From a checkpoint of a small mixture-of-experts model trained on Wikipedia: 32 experts in each of 12 layers.
Below are experts of layer 8 (counted from 0) of a mixture-of-experts language model. Rows are named router (the router's row for the expert), up (a neuron's input weights, with its number), down (a neuron's output weights, with its number) and show model dimensions 0-255. Each number is 128 + 32 x the weight over its row's rms, rounded and kept within 0 to 255. Numbers have three digits each.
After each expert's rows: "comes before" lists some tokens at least twice as common just after its tokens as in all text; "mostly gets" lists some tokens that are sent to it at least half of the time. This comes from a sample of Wikipedia text that the model never trained on. Tokens count by the router's weight.

# expert 8
router:128136149088108143160156104128109120135161038108127066188129156095064139163089121116164117163151155149139192114143077084117146155082118085125147133125168065125175127097155147122151142124118131119131107064148166146147133110136092188176104082144138086099096171111109148106089141149163128144090121169160151040141099059108140180110137131144131180097141153103182119061155094091126144123153134081132086134108153089127169097086147124114116147098091106125144206169150123113129120137180155076160145097159172133082155081085118096118171125184179102122082174155093194141127132157186163156134143135136147091093153155085133072120122129108139136145177177169096148164095100154176163161128114214119153087094164096142112123069147146135095111146124131100132177081148069137197123128072112
up0:118138143126133099103095203063167186128198105141117135081118111137126108170084156110099139129143141123082119150090123191083104099133196132103118154129137146082192173152102098039131124138106098104136044112160155149091116114154074103118134137135136104184128070128158109105147126124167113105173145132144106132159154068126187120103156175078150144108120132072087153125126085091103124138132055118138159114190140135109102123213161118134149125132118153120130091094153090109146156137117055080112116139178187049112131156147084166169102182149164189134082132157148115177036174119147126144150150147177177155125066078119179095120180124124139084127111103131188140117120169127170138182101128115155116135176135126132120135142099139083157131107107135150198131163133129098101116148100088
down0:122098137121125137114104159067095171155132218149113143111167149110084090086146173100091160148117153111131091149195144107095164126206177108119107152127079113085064110104116081144156103147096102141123137115070138092073140114101116051081135178109115042120153161088098113080184137128111166166121117132108158097104063060181135132102150093118097124117132173083160112151096197114165156113061108081162158142133113131120196098191156122189166094150098159190133137088127123115167129137177129158100167159122193162131153138158139163109139076164110149134125108118132100125110178117158120162172162122093149085118127080150111120094180092154129123157098143086166126158169140127059121110159106084157103175133119137107121153142141174163113166052121145139152090180098115132126152135111099
comes before: " the", " ", " a", " his", " 1", " 2"
mostly gets: "|", " in", " from", " at", " for", " on"

# expert 29
router:112179153146120105069111136148164201141134163172125137116142077100037048136105090068206102175138167170141093159163062137140127148101145111142149125176165123118118143148147140185096150095095147111117231165136162109143121123165125125085097156141126161135123100151170168121163102101095147174197130134112128131117137137111174070093128126175119114093151169134109069163106111152080121142108115131098136135146106142145133125098141124037126135113100082131145166126114118171158126081126144125078071103090186158195157160141166152110163104142190130129143151163102103070115125197147105121124187115098179096140151133014089136123146145123134120118123067057103082098112184162153134141114138158072125098165110104119129152090128134110110097148131146147151145122100170105141129094189130
up0:114158108086127140074099088114114198103069175102130116203119096196152105153171123099191060075080068146164105103145153138127125122089144166137147131102145141176117135068104112131128117127131139085117102083091099134107131146157196135137184152160143121093095147156146113128098153152110159097088162177127122148179103132088119075124206119149133100140124134181110120084058102130102078115089181059106182124090179107136153157099149141176115136169110134181199125105171123121127122121104110177050131172144143172097087176143135121190182096094183138122084166099069165129094150074107141150119127097100109133121063097160147177056100136127155138126137141134134175175139114136102119095100130096142126142141102120156105160143139114190158105141105087154092153085152105110088176097120110
down0:123150066081140123143143127085114057062107152179118132088094146112135149098146139086111115161165097080058146185154103148091140115160113106107202109068127142112130119116087146079102097147134149153158169152206169057126149119177065201102087088141125101144101124139098198129168171093112128162091067131150136140144155111157158128073106111093167124132141109091153137149152130149071160135141153134176126164157166133194132131151187098118127154097148134186095165165130176118101156109092102120124101118123182142153131079093061153173123110067118124112147185087147109152144055140214127097105103113103138136094133092123154163153169102188098148117116150176157089095100093103142085103071107179163096136165132148140176158154162153121151111103135142115120084168094124145129122130148072
comes before: "|", " |", "\n", " ", " 0", "-"
mostly gets: "==", "\n", " ==", " ===", "====", "==="

# expert 7
router:128148129131144166122141134146187116146124168129070115130169204140179149092085155155080099177184092071127123101076177112121109167103073173109166088132120190120121115156104071134069139188132183131136103097128059109145084182157185070159134159069149086117090120129106178129140145117124128142062166111084109126137129100094106193138095088126134123130132126131143144108128083146095102155136070145133118074132121154124123095210152140146106169143183136109160142133149113115140173123109123120145094192125178125128120073153126107142037112139138106176152064092200118123155156083110149131121115095167146137082126089123144117137083049133127161119197177158090068166119141142152147134027138096169164099145122122097106149148139101172107112119144144116079133163103144122141093089137108
up0:166140131146088127145191112216142149173103097174174123106151127127145137108162143110120136114129112177091132112100162094102144106094137106171074153072077161128189148114093137115161156128080124137185153138119112086135111126138136089136141145134159117130130080100129062070121142131126126168110172110130108146144124068100226187118071120190187108147075141138067111107118134148193184132141150018201106121160088045115092168110162148147158146135126112128138100126097153174108078132138170149105150114139170119137146171055078159121147144155109076128179100102157112081087127140149146089149143097118141122136195144164089162125086190172153122095128134151184118118124152136133100145153158131089129103103125097144155120166147147106148134148108146167114080123037155155059128120108109
down0:106144145116177196113092131140114181141140131131085134072162068116126077101088094221072145156081146111184093100147098115114105122102137149105191130148163097142116072159156169113171091151081102105033143158153132159076117108149142076118131108116124107139095176134161101104139125167136119147130100061107098098174140099128157153160120177140127069103132167100203138188169180116145127142177170153051127180110137152116184118141138114124130098098109111195063146100173191103140105078133125148108117165070073143087151118123139098105140155108153166156115104179146073152108107167113113104154169167143081111158127120175167136090117134106089131165124138093144181135154094118121115140114165138130088085171104131137184088185139091113103160070156133126125135087168163162168140134140091
comes before: " of", " in", " and", ".", " to", " for"
mostly gets: " also", " this", " film", " used", "ated", " later"

# expert 9
router:167105158135085120094159131152105202094063055128097157174122115109136125088134051123160073101111089175189153109160144124158137193085162134217088147186123116119125131114153130188092158115111149095117202143114086130161134141159186106112124145104169142133052171117085136116119126112155133125145174143097106133085175071162099152163112114117122106113150107184071158158150099102102175116160180143097176093126115160153145103135155082107125106083155110090156163085169077134194104152159148115078064091110129172144108137131145097115113146127108103093098128061148146183069076145158101133145134094140140114126070141202094125114122146049154128111162119151144114160100116177129136157120131153120146079157122093082083168126160169141136091150158151162095136168078106101150143094149110
up0:119144177145165117183121120101099131108081055115192153182105099181133179129083156074145163149133137083148137082143141143117177193078113074107076124197134116133175147138156154127113064137115148121117129105121105100105114196083172142114182157103097131093092149150137104133173146152142119077113120139083114112158150106183102146142169161111178111133134112174125186110176139116185137155183068182062103092142104082073112110140095121052088078133151148134101131092140117141096132159135129108159136077130094181089097173126165136097145127107094070141090094135130105133117160065144132169104076150174078159126151147162126108128133177120139160085139199145092114148144073132185099132121141156092130154169158107102082123095137084174186160106150131153108085193119141169116135085128090
down0:131160113111129111055143078124136080097148139138061113116165188133106104184101154124069137105060156138130171120116087138122079135172113132108168145124108181102132112118052145129126155125137086108129083225098168151135076161089178099151092129063161170083110079132152215151176125090125120142149123120202166126190109142166108100135098099147091154115089096112146126129157121156074138121121164092200179174102175133159125114102097183131153159139135125146099095176143132215082082105124147116081107161144183125122116112151086133175090138077156085122189102174136146138176155057100145135108136151120077111104171128131174099105104134164108124148129075072133091135112118085140128120078132133134154101111140119098149101103078173067125121159129099137172139111105131159121156167097144
comes before: "\n", "-", " The", " He", " In", " It"
mostly gets: "s.", "==", "===", ")", "),", "."

# expert 20
router:146178104139115176123107123090117156123076111144139154102174171111164132174134145144134128100148136155122146129095139063095074173115122151159179099149111174105169099125162160117141122175073147145124094160151111106123074161128127138134118123102141109168130167204128170125168179140122131216065141175116085116122187115163088091157111116115148098075137110127133149182113113154150160139113083165154118106106152187171143140144109101113051108132168109172119128165140144136028162135071127099156112098144096139095117119118088128139139075149144144140159097136187146089161162097106115110094172129164150076135113129122181166131070072135162117134138109142084074065074174173063095108046171156173132121121086120091057199162092125126155144146168121112082066146092130121142117110171095
up0:127117124083120094140139152151138112131104188173175187125100107144104129147136147188120192208145107125135090136158099165094167182119142134135139160138124168101081147141095185113150071151089090144191119089100088139120099144086193151137110094131140125080148136161160122119162120099150169081127110089097120122151110096116094139159062120088186090076153127117066156152089086102106112172182091168114160139076062126104137136073114119145168088073135118110134132137112183109123127118168138088098121164141131130192132107149116165112182165099139159105123130140142160098130129112070123092157197087146083159056145152146134123144132167107065116172171164071134082068108106073139028163132107164128164057179083103159147135195146146119107133131139110143058109106131140110130149114140141
down0:116166181136138123075133115127135101129137144097147073119103085114133151139116110119098102147160122110174142131083080136177125166156122156095128124071083150202111112145121115123161146140123129142142098170149077091129137154116135160129112149112069149083089081137101141160123127182105187176110168114161100122152108069090126190101095127140152116186146126164134128112140155152090113137128123133143057076061127081145091138231179128117111159172097137110095176178135113120136085106106101078124095162174132173085118139138148148163120129128128142090090145112156157144190116174147117154087129175061173112150132149093154094120112068149084095098123179124117108191126147146166152124127131097084095119099148170129163106159090115092152162000134127137202160083102093177133122143140102
comes before: " of", " and", ".", " in", "s", ","
mostly gets: " film", " School", " season", " League", " States", " National"

# expert 1
router:131118168149135195108084132080145146094198133081157089103137141162139146165131096139079095092162132098105149096088083112110144150148146093158110143106162078118087133155091159085088132104163108113165134089148192157091150129135110129126128113166086109150170093136159102099091167164089156111096190139144124118162090085113137114117165063120118140167096132111114083119167118079120117093130057145122120163090182121096147127200132162194086164107123185158140137146160141136120162139102134119142097129158104087052113160076092125154083130117135057158076144173127190124101106160168172176107152114122177106112091136165098130133201136192078106127188152178151084126146080120152112117124082135123050102090190161163155149090092132166221161121103137083155131120142149153141141103087111
up0:112168110152165093137105143095158050092156169129086127127154102140107126192106128109111079129099152148102165132084125160186116164154026102151150122170127090136154118124156100164116188086121108107166126122126078167135102094106135137111148177155101124091153145137117104149127096159098137103128145127117206104155078096121099108097155149125052130093155122111139107148146157152145146160129172114231095142128132150111185067140100079133124162126122177108129082105138107144110136147101196117120122134089170102123098120161093070132213107168111084175185167140145078112128095120119172156174119142039100092152177141161148205213098139154156105193141108138111083129156124163114100108145123132166095193161134135113167122099138143152124175127157098090120120124136116077103099150210145
down0:162090177133130176161130131154119113078164131126126067127122167153148136146153064172102076121101158055080104161194075142127170127090124088131144129190175138100009098205125120082145138105135085150150136168166191121085112140103153120153087133134169123100080106164138134118126141157151185125117116074096096152103158149172153151100121102126092126157160143151193077116177101165125099119117159130143139093127197091055091134126169132147138161121117074156079076157182177149151131138120109141111105132107135103082156121081148108106114200132095160139126090095135150124129131130122107113128080145185131129084141134121135085086153103092046144137103146116135185105094130087107066154097121191139163133110163175144181096132129119098114088080115127116129130152059134151191109091107116
comes before: " the", " a", " his", " to", " its", " their"
mostly gets: " by", " been", " this", " on", " after", "In"

# expert 26
router:118126130103127183077168195182120187178112143118053148179140152107074084124097118036127116187113181179139085148101089146107128156101185138077164079075115096127116096158119111138107117119131122110156178090112131149153121144188124176146130179164116142195095115103098066126143107126100109166159146109099115142150131157151088143127076150110142151107088117132076092124125196169105177133157138098113148050186130139149127119135087153097125106136150099098110141155110184135088136116159130138100126162130191137139179092088164158131131173119127168144169175134103102050149042152121084112095160155134166164137125136131130095100097128087104095082053105077098129149121136170157115126146199162137171103188081078158145076126166100087104092131152121110103121150114135126136127124167160
up0:110057108186132114123130068163142121184107099167115136163115110077124073093121176113110173144138156086117086110114166128074182108151155157154115172138113096101201090094124109198128177173144122132057108088175137145072082136197099130124130137151132120159086096121118149120138087092182147118138174114124089159164115166092159119157092103101101208119131205129136108114147134102123076086123124055131136075133119105129148081086103141169136142129138105150089153147099122115107167163066178077150124184161116122141089117143096105109152169129106137135133152132120141102208112184159083111089102109173096108100115129096168064157113199129124077144085107051128131119118098140144172129178128084188203167113084160156122161159122134105117109145122162126131079140171128145139084132131151
down0:073153148147174104110153137135165074121056133130175145143159131165117138157084129156121112142127102173127167147083108101102117120138095126144132198118125148133122142153139087169077121126130192099167104026070153131104134130176102153150101144163113144112168128135115140112174112105147137139116118174121172052139141149125122153080133095108076166116159156131163150132190079145158114129117093102126187071094083148108132181066128140109138121126089130072132139121078179092162141121195150134148131144101174117091094114124119130110152146137136113129139093135096160096146075141078141128164120060120113134115097107145124202083135095164149164141147129104105141100124154136115067120093172153095201082124201159143085129162048140179118142191126111165096060249129125152111115101095185
comes before: " |", "4", "2", ";", "3", "5"
mostly gets: " 0", "4", "7", " 3", " 5", " 10"

# expert 12
router:128129091125195186124140095128096067166164178116086127100125157180152171127156135162114088128075115165119143115159148100138077165157111091207152082118136154175089099138145101218087129124095116127133165137172097151154175129196104164123098054113153142169137104100134111172096145146066152094122187123120082085118119106117128139074134123141073127225087096149207121067080159163079123086149100146130056131119146092133109118154114095183103126155129154159124151115116105119114112076127092131144082135145134126122162169111138140071163128116093062145108140160126123129168128206167175170111129088115210128080124138142115171120096134184118140149127189128113057133112126134116112104094078100084079095126163126122186094131142145164157135123070113124137152082115120144120129106105127
up0:084104121089083130114103108092161084125040098165104152144168125100139060148103139135183147122122107114148124102103145192104073136149144135112163184167168126131095055118131061156123105100151141068064145166174208121077125111144149196061187150097147122159136135173122120111102137129166093069149134136098078131101161140119142107165128089141154074158143100107105097181146110178154170121123113114120140119114097134105177084073103117093085095099171173129107145107097170133085115102062121131159082148150130114083140159094132153100078172121182104095159194145128133088170120209137121107112125115132134120161159161136149127162100118076154162157099139054127150113151057105158150116179082097114113107101087144155180164144152108128185115141150160124137075155095132196108142140122121
down0:066155085160124088148168088140115180142144105071153172118130157112090106158170139170149065161131090126136140183096158134156120107175097111195133154163133139131098134174116155122159127099104171086086102102114143126161133145152181134126132128146115154106148132098118094153098089140115166132151157178170154136132081116079183144110128143054143078130085142102143114110145153145148084089188175112102141113092068100088181162141108101116108168077076141145170114116118139123131162130106223090086116124095110066146080139087158125126153171091107121161157117107179140144100109108142136178138162144095147111074107139117047149136107124148111154111141172179162120082079126141151106086045111137077094108136114163219134118122125117103191169142065064194165187138158160140133095169099137
comes before: " to", " a", " the", " in", " by", " as"
mostly gets: " was", " is", " not", " which", " has", " also"